From a checkpoint of a small mixture-of-experts model trained on Wikipedia: 9 layers, 2 picks a token.
Below are experts of layer 6 (counted from 0) of a mixture-of-experts language model. Rows are named router (the router's row for the expert), up (a neuron's input weights, with its number), down (a neuron's output weights, with its number) and show model dimensions 0-31. Each number is 500 + 25 x the weight over its row's rms, rounded and kept within 0 to 999. Numbers have three digits each.
After each expert's rows: a language model's description of what the expert responds to; "gets" lists some tokens that make up at least twice as much of what it gets as of all text. This comes from a sample of Wikipedia text that the model never trained on. Tokens count by the router's weight.

# expert 17
router:534483509503484491519471509527473483482511495537488456537485509515492522470486487505478474478495
up0:510493496512513490499477499509431515500475469542484475517545461486511474527499518513535472508517
down0:478494502526473504530493505448472505522489507563519505523523471514489532490520519498514470503505
up1:513488467530513504450523545501530476511521543484435521508466455476520483470528508522501496460500
down1:481540481502526527548455478492490512489496487513500511496475481519518525522487512512492519541496
up2:472447467495484501516510486512478494519498504503515475499504476466530525508503558460531500526508
down2:474471506538529503500508491440507487534456491477487545449472503491486482559495542498532513545495
up3:457520497534510523478460466460505531526473490452498510503456525467524519479538505495525528491476
down3:466487489501507495478492450439507521521495522508494539485455542457516518545502525474508495459465
up4:471511479531544474516519473516487474435503460484510462540515519517547515472491487497460531517493
down4:484479482522555507522529467523476471520461484539515451484477477503506480443466554509473499511527
up5:518516530511540508522504518525517516518514485468496467560504528505502499515474503468504493524513
down5:524498530531531440549509499504522469473523490469517514508508520498495514498533543503455498482470
up6:451491453512447522495492547539439445527503509544483514486476503484526497504517495532532521458516
down6:511482464503488524534504457454464522513486478502512480496438503537502547521470535541512513532515
Determiners and possessives
gets: "'s", " his", " the", " first", " their", " its"

# expert 20
router:519446476497495482543486497495479485483504500514511461515513485504460494500522529482524465489503
up0:503510511487517456543486478495494502549444487481501517507531472492492476505469532477560514516471
down0:539478510504472457522499467535520426481548498509502485533536522484502530511528528479465496531532
up1:499472519510457509508515474530481554468517499495489486487515493507484490519513503545506526493420
down1:502481518482485514504534518480497483524449500517485501478536548475507468544505515523476499471520
up2:530467464460543466503493492500476483553498514479497476501491505503541506459528522489503541516505
down2:476430514512524517537505465515481517500483503514483500534502518485485506516500511456517489527539
up3:500531509486502494504512501493530504523467476476514515523486568573488481491451448493453500503494
down3:473507485518481509525481472511520533465496546534491488502495485482489476510518527511506467515502
up4:475510493480495517508474509499498522500506514507478496508482510468520523526573515480500447548525
down4:503503489552472506524516481545458486478508517499505474500499426533516487516495515462495444461512
up5:538548473502493522506494498492523499518520445507505489564472511504500493470504466483518526485473
down5:481496518458517495528518453555458506492509511476521492477486491515515480502503496488510509511458
up6:486516519533445511482502505515507523508432490483511525509474538537519520511509512487488502483531
down6:486533483478513468522468509500520526516515483503511486501508502504539514513496494486478496510458
Digits of years
gets: "0", "9", "1", "8", "7", "2"

# expert 10
router:505507488509499509551502529507461470485499483512515465497513471516507523459512485487505481484495
up0:503505475471521561529491531516509526489527490479486480532504480526505506458528491458493489487488
down0:477546518536462485482521481462532501533519512479492488521488483489499511493547460517489475502485
up1:490508483478533495524479496526517541490497520490515466499495522471541533453459505485459522531549
down1:517523516506492507502512516532533518464492487514525501556467488504469495466505457513487490514493
up2:511509497486478515498533477482479523502509539467474486511533480522451473488454475510509513496468
down2:474482514518478545500476545498534525458523483499521499532512493487472477493506524512469519490495
up3:485480512484483491516500548486488486507495502498456470540541497510516472516477510497445506513531
down3:475473490472487501534519506501513491463481483478466501481493483510496523477543527458497549531498
up4:500516518517510504509494456519510452461534479477510470463471513515543504425506539513461526477531
down4:511532537490513527516456470514475516520461469501517456494484464524528505506472485481510506472520
up5:506500519514553481539509508493505478502544505532446516539561490453523527453536521513507532479514
down5:472455475520503510481495506479471500489470515490503441520505471555461464536542491473506491494478
up6:473509484508518478490516498476481468516506501541457508545513499514522532463532484515499449540524
down6:465462538502471489529499467498525513468465512481497543519498512518532456533507507537543505476436
Articles and word prefixes
gets: " a", " \"", " A", " an", "A", " re"

# expert 29
router:523450489450473472527472524481493486451519520514498501499524522471476498481495494472506487471479
up0:525517499474474522536498524492519515450525526476453496509468527536523495502516506485485495521499
down0:543508494497502503531534501505502524536476487477525498510502464529489509460494488446505510515462
up1:469477548502480486496488526502479450502500486501446558492530556543521505501503450480486529522520
down1:533484534436519524502478490514512503466497497450483544503522497499500490510498506488503486486512
up2:479529540517494517469512501489503472483473520514466494515567515521520488518508461483469489502524
down2:540503524502519511510499493539514511487539506484519542474451487461498514513506519525522495500508
up3:511520517516529525505516449507545567511504517487510491512470462509457540510470533492517501498476
down3:527526506424505529517486562483494532500548503477509491484455495473435495491476470512524523516510
up4:476492515477492485519546515515484520536489516493501545534495525509515531464529478512514500502465
down4:496553484500495491478525494503495484529479477491468505490506494490532524560503499486475523474535
up5:480463531510496447467512492447550444534481540522479507505518536553503489487513469493486542535497
down5:468487535498510488502508548512510446464510510510488494512529492552464478479503487473521504463515
up6:462446469527489511510504542470493507475546531502478489510536505501462501448527564448485458495514
down6:513473473554510546486507489558490485503498507484526540507497512502555511519485535530512535472510
Subjects and main verbs
gets: " was", " is", "==", " he", " were", " be"

# expert 4
router:514441477507496445500496516510475499481493479546499474525502510465477489464493524448525480487483
up0:464513511454474518483495440500542491500486498478498520513513469475498493458515501489480503506516
down0:489472448505496484499482517476442515537517508522483516447559467510502522501487513469491450505450
up1:581543482535524525513511473485527544519544476542486516545488512482503486535442441490493502505496
down1:507464537451522491526527462480555493467510521473493515552471532517518524520516499553494477485500
up2:495537501491475481499541475486512467496510462471478485526528529527476530538432510498553514495485
down2:487518518544513469476479500486505520523508545504493486495475481533538499427509513471498502517491
up3:504540540506538510474516466510488494513517487507511464499479515500479506494471496537502499493502
down3:550496519471505493552523523444486549503482469535476498479484526480505537526479479511514528506500
up4:529472523494536510479482483503506558447531509467488519523507512481482471503535510450553464551495
down4:477485494515483515466519507512484533514512480463541512481510493479522510525459473492507517513522
up5:483500489469477488508492505470488547454464509487490499530553509505505490443487476514464514549531
down5:565490503460488539496499488496515508498504525488493513484451494487475473475503493447495468510501
up6:517467497502471434529530530473491498507464506559484476524542499455484539511491508531455487489508
down6:520493485500534492483465464535475513491499485498501492459506520535525468475490506467508499483467
Past-tense verbs, participles
gets: "ing", "ed", "ated", " made", " used", " played"

# expert 21
router:506484495503487508508485493492514469502512478509494500528521485465465480496503515474523477477533
up0:462478538570491523489493513517456478517507551463529533520481494512491478498519512543503508520522
down0:497414517521493475498455524483517523517521474462489534485434486520498508499513486487507483462510
up1:497519487496524537472511540499516498509490450482510489510488519491518499538453495507512529563488
down1:509459493518506513476486521482491519483536505482483520486503529471504516529554510512518486508518
up2:516482472499501541491513445500547531525536549470484534504512488459505484503498473544489465430483
down2:513462483507463507475530519527485485575511505475514506498525491493519513470516489475496476499559
up3:500525542547489520502476486530506508480500482470501475494478552466478481477482493499497483526538
down3:543518482509528518551463487536526498536474529495496501460485466485502481541478549492473483494533
up4:472485497495512552529500519504530531473483469511502513497525520477507507541501512462449494499498
down4:542517463478482521520517516512534498488507456496484417480499506492459482516515528488522509526452
up5:488510515519501505554499486506515488454503487506499495484514505490477504486501508485481494517473
down5:519481504533497520533485552466481522477501500490526456483481491508502512504465500495548444535491
up6:516535506510471515500513475488492548515514486503476490499488479534513508455535584482497531486536
down6:518482472510489505508513497453469472496475509525449539539481512552466481476550509493510457535531
Tables, headings, foreign script
gets: " |", " I", " can", " did", "″W", "See"

# expert 3
router:525474483525506464528481526538498503471487481500526492511477535484520511500510531499489478466489
up0:477511510492514545512496498488486507496521491498512468527421526545478512483503472524488499515474
down0:469476496500537484523500527539443432499491468477473528497504488513524532502496503492471464516517
up1:543503478515504499509533486507496454493485516509544528504447474461522513560461512508518523496466
down1:540468471478490488520502449508498521500491503501505480482541535465485451493542494516492531483510
up2:527466489509477524516513465512483491493498556478427485486468505456523513499465492491457501505507
down2:507446471540537517490535495488507471539437519483468454507491469500497524498482495464537505500507
up3:496479522488539524461527535504500518494477457508531496509522503528498530516501512503485492474518
down3:511503515515504520543465518475460531472519493516465490512482527477490539484495516490520453528488
up4:506546475545438523481520484500485508505483520472475509492502498524500520432505490482542432505517
down4:499490471510462497517475510514487537540428532480497517489456498473493505488560478488530546485518
up5:467504506547489494496443530535443546552472493485486499474561495515453476506537479534550464516517
down5:500452490523440509488463541517499523494504508504497526465471478522500476507531488504499505504467
up6:499512492504503494491484475502457511541514510509479509448524486493503485493467496498517471447438
down6:500565485500546476484494506484451483501513531480486545460538501563522476487475512490501492485477
Name-initial capital pieces
gets: " U", " O", "O", "y", "ip", "em"

# expert 0
router:520432467488477478505505498495502487483509489528504478517511482491495519459508489476527475505496
up0:476447493500516495484493524513513501505490479536489549519471476522517533506504491463471484511506
down0:540532579507494498522464510516517505487493516507482514503492503496492497466483501498497468492505
up1:484501508473501509536479560492506481491433504524488496496460507522525525486477495479477509515480
down1:519505571533503475515482512507475485498510510471487503462509530479498479486468479522506490514515
up2:509528498465502540483468474526518506514537480508515495505534526478458482516502504503488495524515
down2:467472476532512515513535524523505452494483513487485508452524471497500510503512507530508470483496
up3:482488489495467450481501520471501455537480519474486502485468505507553493482500489451563449514504
down3:510508442492469495443534493467499543528462505480488498528574479499514485531486515498493514509488
up4:518515487510496458503508522490510501530437494574513520504476495501516551513475477513517514502490
down4:529501510538558484464519471501474493542493475472492531501514506523525474503500437506519481521554
up5:545537521485450478520514452515505502497464490439456520445467473494494527505537523561446528510507
down5:497475478470517521520517495514482479494469514500476532503582472525483500521498482473506484485541
up6:533503522468510430487493507475540464526529470528488471526515486480475517521498509465513511461468
down6:480490441563492532496505516497543519491514506488519520473477501476479486492505523507522504487492
Space before numbers
gets: " ", " national", " all", " Roman", " American", " Catholic"

# expert 22
router:515480500498477484544464486481495471497498493532489481497514472485471510486499494493512465493494
up0:469452496513519495465478523511505530507537479504552506517493514492509518486503537508529524503514
down0:472501474468551517522504501538538500479455520483505474499488516483519470480469489501511555473476
up1:449489509479528470515447494498502461502504510512495546510482545498522476555502487526489498519501
down1:508511482494501532483466500509505505494488563495482511494490469534455559469503519488480483523475
up2:513550520483529512521508489464494486493482527527484463533500517544484520520502522492522526528483
down2:500530503501496534491520564539531502507499528515505551429474505498481488521479492541533522485488
up3:514507493500500477492494449483465489497465500497462443488517475545495501464458467480441520518483
down3:469501501508523500527485539499511484498496520474490549526477484509492496462523520535506547498514
up4:538455471522499520487511491549501513502520520502508540492481495526521520483499472534486477447527
down4:506497505467502480523441461495455508454490504503497476516520509469473494527511514509451501503562
up5:480532533480517520512486509512512486523453490503467489548506512535514514467492456509516529512570
down5:522502472459494528473488528476482476494462525532470548456484494457482475514489504538527480498528
up6:497489507484526478495504481542510587535504425563502490513499512460493438509496537498491458487554
down6:487492486509479472488537516541504490473521512465496490516510495504526529505523502468460481506474
Line ends, capital fragments
gets: " |\n", "\n", ")\n", "C", "g", "P"

# expert 9
router:513485525492490519532494492471469478458475496523479469500527521499466510480516495455504483512485
up0:496496456511522526521508489466488480504479462482503494506430495528529496543521494517483477489486
down0:460510496469527490454480464521514497478462533524516491471488551498498470486459480553497467506489
up1:507495524471481463546486550520513495502445473497538500515513526523466503516485509504472514507499
down1:529471501507519481500495502568471512508511506489462446469532520502446499453477502482563504488572
up2:482500476480472493476490467503564503491488510486512475483523505510470477532459450480469468507488
down2:508492499466510533507489458456498520545506487471479549504500484465528517566494484501488488544510
up3:547503481496485507511506514526453522477453489535491528514488520510493478498500528510521494474478
down3:492521485544535515495538525512517481510470538538463469515463530457467497475498496441486522506512
up4:483516517498487522499525492479485473515510495502517539486467521562504494520555461534501494498454
down4:510512486528487507483503529536508518486497523499511515509495519483451519477555526481453485527478
up5:456521485508477487468518496488513512495508508503488503476521471518515511502559484491499467505496
down5:490498475513502459499555544533494547506484479473462461479512538515534486467518521473528482500545
up6:457509503524484508471510521485516489523543502540527535464527506498539513496501518488519509461592
down6:515495476531502485463538456520502525532541481544458514436500466466532488468503491510504463478571
Proper-name initial letters
gets: " M", " B", " R", " L", " S", " N"

# expert 2
router:510472466490493486514460519494497495465506483513529470498508519474519486492498499497518488521485
up0:488481524475519491485561519519499490466503501516475529531488542452475509499481520491540506517476
down0:500495512512501498535499454440468485488456498477502512502517480504481530487458515516492508485498
up1:427495463491500509554488485514528524478486443458508510501492469522525489522471533480516549456520
down1:536481490475498473486466534507536498466517499473474521518504494508499504503511547467532505524515
up2:531533536485509512476501499526497545535559527473521513515481520520460490495488467504439478523494
down2:489482523544526520472528469489493520509458524479479467497509463453510515514537512477530507522467
up3:492547503495477517460509455528558512526481500460498510474520487506448500529536498498496541481496
down3:488520503524483466530490532485532514469514573511529520515505468508473449479481521525488475480518
up4:479562532452509504466443505498491481493454505538505472536525496513493493517508459514496514515506
down4:510512461481509498479481504499539516494527491484474561458485503477509447497522533487510476492505
up5:517454541483527497530519550524524519513511496481499513494481519541477526487448507535542490512493
down5:483495477490507504497470449474497490503438517443491519483532478506551528490523487455479503523533
up6:469512467534497458443510521437517517485535554513516465479479498446541477474526511516519490514535
down6:492499528474508489490510484533481481457525517482499562460504524477465539537480510475495475522455
Linking prepositions, colons
gets: " of", ":", " that", " |", ";", " for"

# expert 28
router:514484456516489490538468497487508483476507501521520482521511498499466473474521543493515466518493
up0:485516478499500504445532475520517468507483475512453546542519504503503517462476542496520510505528
down0:500544512451495459498503501467551500448515503484507460470474511519524464503508476493501498461483
up1:452522520523527448508478531507494522516475504468503467489519546518506510500519530503517509512473
down1:513463498496448468482515514547467500496522506500482499456534484531523512489497509516479452499497
up2:535519488520548487525453498455504509479507513463499540509477467444469504498494521511463481493507
down2:471505491566479549518550539494507539504550503478530471479547483484541433522509453477458482473471
up3:516522482560523490516508491542536500513467504480500518549478450479495512495497483475491491475538
down3:441553490503496519514519554481546505488511476464468494444472453498512495519556493485456522480503
up4:458512545475545513523495485516499467467528498494511482482493506536512477487438497472473534537487
down4:497476470503477473491511540513513550509538475473476543503480468521506482559459482497546504505484
up5:435519488524490479509513513564476505499505496470523526489476511533509470506543494483490486539517
down5:499531511513507476508496538496514495505497484537431495499463494514515488496473540555526510507511
up6:505513544502551537476486517515490477526475511557452487469481508499520485499487525491533528512484
down6:517480468495480474517525490556519503485485486497515530537482499492526523535477521520546504490477
Month names, table pipes
gets: "|", " May", " March", " November", " September", " June"

# expert 31
router:532437501527498501500505495465480500467494499497533476511514518485516483497534499455516478545481
up0:508548509499477474467525519527520533490500518521499500509537524476543484515562517477501484471467
down0:480458510468446533493522507502484463469490496513494507471468519499521510544493460501533494538469
up1:485560486498466475480485511497487494532504494461508494499469494497522471532513508500457539500479
down1:497458488569480498500503467472505502528498530510464494463496511516498519472493527495485485522503
up2:483508538491472522504482491511532516473494550495483472485527501491494480508514565501488496532497
down2:505514515482481540515453498496487489504483458498452474488526507535536498506491495533488480503490
up3:535473490533475522497519488492512516530479481467502538496481510506495517527475469489492489512539
down3:490504497524514496491530509490496494498468514475537503540539435532521497465476506492503519526541
up4:428490491471512503516471491510512490509540459529511469554479485518498502446503487520490511500529
down4:504488452517509504496493542494482524478523497520541506488481535490524450516491493536530526498492
up5:459502504458510494504518485502527499507462511507476489499502458501468539506502492534445520517513
down5:525472478594458464473531478516478476462511516454535483481501488514472442542498492485527514503484
up6:476493506496494503474473508472468509476539507538463463468493544497520491514488500494500465477471
down6:519581508467469465501467499517535495486509490534489489556471469500508517485549509472497504518528
Prepositions
gets: " in", " of", " as", " for", " by", " on"

# expert 18
router:488445485498489493518501474489503508464509491549545458512492493450519492489522489493503465472490
up0:520490468506494504526502496518527509474482469483486513517507502516482533523474528485468490506531
down0:480491492541465521497512505483493493492499536453485492456492499525508546475503517542477520463536
up1:466514514533490481464529512511496520503514525513501453479526485468539513501523469452505519483490
down1:489462480513537514469510486537515503485516509506510507472517504532485495542520492477502489488525
up2:515490466484508507455499472494452481529494468504521535475494451508505469515493496530519537473483
down2:488514510472512479515507510491499497500485486503526517527558509518486496527469548530490432497484
up3:498427536505538509495470497521521501523514432492520481491507514516466520501472500477499499475499
down3:497534466508463509499539470500498474539473511498480526465512502528480484469544556463516491485505
up4:509496521501510487521483476521497476488472489439506514503492501499490495500439513531451468492532
down4:461492511554520479467521506465473475520556493487482470497504492499481485496491459512504517556463
up5:483462500469520471520514537454466481497505491507510455497452522524519528520505468502517479504473
down5:480519498478518471494505527472496513523476559498481531465520488492562463495487509497492467497511
up6:515511451474532513499500465538508496491507473495488527533482519507454478460538525500531463495519
down6:520530496497506492471484471505515472491484508517515502469459493500478556455559485516499516543528
Periods and decimal points
gets: ".", " d", " c", " t", " p", " s"

# expert 26
router:522448497496495495548501515482484481495501501512524496495492492526529488438515500490531476499520
up0:511474488526501520499532538496431543508514469491468459542488511489551490497545503508511479511472
down0:517491480519456500468475499539546488469534493470491456501503557531559517521491487492477498491513
up1:498476511451470506505535465440540478484533467474482500534501505509492501468517477499509501517497
down1:467521479500450451485474453481507464477531471502486497525503512481482555563476497503497504495509
up2:530474518477492484467505485525519504506497495497490508514466484501478549515491514477456487483511
down2:477501520504496481502502516508509465480473522497526479462521459497456501512498589459528518488520
up3:516515505511466521500486506512458503537509494496517489482495491491468529508467508518518499490503
down3:510516508467492513523528520494516542500512515507449471496517478482499512468500523511512499527485
up4:488505498497472510460515529487513530469523548516484513497468490519496484477501492473513507541528
down4:516477494476540507452543463476537501490502476519482514483496484463494533478516525470499488481531
up5:512527501502500494512458476482517486445476512503514490543492512536503426504479508463504448527525
down5:489512459497528480560483518503502523485508509534522511525466491486503500527508526526465499461453
up6:497478513508504471540500480542514491525491497497522518462492492489517483494492438545486508485543
down6:478511569540523490457449440516473491492479534504551482477527512487445477478478465514501474541478
Name endings, Romance words
gets: "a", "o", "is", "in", "as", "us"

# expert 30
router:510431493510483464520471506463502499484481490524490502498466512491506497514501496481505473484527
up0:517504513483480496468476510459521491485473541518530501512504524502514540521513516467479472520507
down0:525530506533489524525460487567469487524555479517534447507484499473489476465533478476498489498485
up1:489497515507496504475507451511452496477467546545477511465501480533530527498493531499557484517512
down1:481487482448519485485487502508483536499502543484465508453479501505504513546496539532521482518524
up2:511455514483522465457467495532473527523522516540509519494502490449524473517554522466462477516476
down2:499527496521479475537518500523507481498476520464502501478535448527500519511463491549537560488512
up3:542464493510474490541529466527493559513463541563506498457508485475514513515482500524473509518496
down3:511510503505531471527497500491513482477464503524490510479495469470491505529485515551496485484507
up4:546520459486518493502491488504517446529518515531502513519480496498495504488525553471512541495537
down4:470454514501496554506510527500556527466509491501525551480503521515528461512470487552482480514528
up5:532528438516506496492500539465506547466520523472482476511513474425525513537483505514512480503478
down5:484506497528517455474500530515524489502515511513500528501525511505506530479530527436484518482490
up6:464465520495464542499496523490481513475531475496503492473504521495518467504486537510481531499531
down6:480512521527514486512516474489512474482492491539507461531485552523431517507512460493517435499456
Clause-joining punctuation
gets: ",", " and", " to", ";", "),", " or"

# expert 25
router:517450503471491478542482513507495488465478510550496472485516509490510515468493471472501492486508
up0:508503503498460469556529525495481527501450516520540510498500499511479491484490464493467465499462
down0:488484547528502509511492490492493518498466503479443504482513508534476437536496489490493515515499
up1:509501511519518515506476532525520543507450449471556483511480466536498535501513492461507473472541
down1:515469466470495482506500475529498500508517524508495491508495502444528463472547483498495489507479
up2:471475498525534509464519515532462476550473520519508463473509496482506554500478473510472481491479
down2:546514508509548468511498514517509485484495479514493459530506544522500510479535492452464512513520
up3:488530508499477509493487509500501522464493515494504443505468498510515486558485514497459470574452
down3:500547527473509486486548501484512512511499496538518468550494478536478477437480489514413456494519
up4:480504518520494494490478485496481522461536474497468449495528508531503491550506480477550499499468
down4:515504437474531484505509551480482512475489508497533544454506505511489547462487507516475509463508
up5:506505515442482441478501487520494531507505492550485482488519456541452552517488472522521511527469
down5:530509456506511530522531548493438515492464475498480512539515491473502462472513533521477462514558
up6:498473518469496496503572445509489508485472527510501496460479463498524531479487499508472516471527
down6:537552517496529502521447486512521543475467500495450495518517469530518532525470532527489554515521
Digits in numbers
gets: "1", "2", "3", "4", "5", "0"

# expert 15
router:501480494472515508544457500501492468461489486532507447519506514471491506475509507486502459506537
up0:484491514478485444491480489485517505521490504473494490506512493515520434487508516524501501484496
down0:503498506448509495472458493482502514520515474514503549532501477526519523469530491486486462538516
up1:534515494487506497518564492493482490495492509514533496505482512501489489482530486446498528499495
down1:488462525494483488503460537503483507513480508500479472461515526522510497510496526534533489507523
up2:511504529480556480471514484520503541477512552474498533505515514521498514495457524523510491506489
down2:481509514509525517501502474510483515508480539547555506484477504514505486454496522488514500508499
up3:504517459447540481486554469495490526504537492485440510501503522515498535501484528494490535483500
down3:484432562486512502509529454475478516463476536504503474513509529516471463490504538528507461530529
up4:479516518480479484448450513512467590472522466523495474457521506506491521478528505453497480483540
down4:459480468489459420495512530518499479469529512490534515517505484504483530513467461515460492495499
up5:465467487494484500504534484546494549521526492503492497499487504458512547503494480466494484496535
down5:515522483520536446495482478471519492474480471513482557516478492506488482542529478480478546512496
up6:492512453521519480553500516531486496526478519527481479485526472481494489518513511500489492504481
down6:533493511536483473484502554541498509516496528480451492503474483479492471468498485500487469476499
Markup and table numbers
gets: "-", " |", "=", "\n\n", " -", " –"

# expert 19
router:502459473475487456497475514501504484489509525523507474523513499474486473489498504498538484507499
up0:489498487468461457507517543465469536466515512517513475472494485528541506496492539518497515440521
down0:529493515464524469469520552496491454492464487497479524505453483509522504485509497532475461526490
up1:505497489489469499510533484498475473512505495467474489518562532469493490489505541532510460513504
down1:465531540525520526527505492492503511504522492450510475520481494510468452433497495464555479483509
up2:518472522473496453514531473527501476517462490494496487505518466547491492578519492508497489456521
down2:527504492461462474468506495520521495538480534455500503497500477521527501491496451494497456501572
up3:516551505511499518544500459489511490504465502467512536492530518516472464488434489502507561514547
down3:511479467535521506541512515521441501501490525511514526508497534478503519521486531460469503521555
up4:475527527481515500498535459529513477470529518531509490486481511491512529495527495520526505493539
down4:483510516486478462500523522534547459462518522472510537490485470511527569542496525488502509508506
up5:537508540464542520451513512502522463501499528463479477447514492508547520538458515465481511466461
down5:501481496494522530501499497474452472485489518486535506516524530518478521492492476484503516445462
up6:564475479499513514441504457486515513508512497515483481495533502491543465493516507489484494518474
down6:522508477497505497480487500471505521489499517539493524488495495482508484561489493473472478512492
Mid-word consonant fragments
gets: "c", "r", "ic", "ac", "d", "ol"

# expert 13
router:471466481502497498551474530476504470491525492541507471474502530478487490486524497499512479507483
up0:507533521555499531513493461513479546527505474521490475500562498511463517500503510482484475514493
down0:519471496509464480479503505497458502495510504492461491474514489498468518495465458477491503485494
up1:498498455465497492484518514504530488481518526494478500491458521533485496472476485546527489510464
down1:494498527468469441542509461553503484478462499516506499511485496472531486498486501498526505500485
up2:485527542519492489486495543501530486505482467516511502508537523522500472468463466480493522503482
down2:516496493509486501542538497535472501507568493490490505495525475540465514460535481478475492488499
up3:463480465512496508471510548461461470490485513470507513498477469480484519504506523455466523493494
down3:549503511492500480490467450486487519477491527500519487526484533478514526475526499525495494529485
up4:474455502487514511499507502491506523507425509482483469492474486495538514554475528492480519466482
down4:509516495509481486449543487519506490493498515509472525480522493476479455527498499474515512481477
up5:526507528454479475548485529433523473514502514508533470484512509517546541514527485479494507554508
down5:476516497495507510498525502506495484489466464537446541511546486532519452506536497523454499487510
up6:457500470505473501517490480515557497509503490474512564482472505501501515493487481531498518522488
down6:489504496507437532498470534503526511548481520520473504504506515471516541494545530468480518491510
Punctuation and section breaks
gets: "-", " (", ".\n\n", "–", ".", "==\n"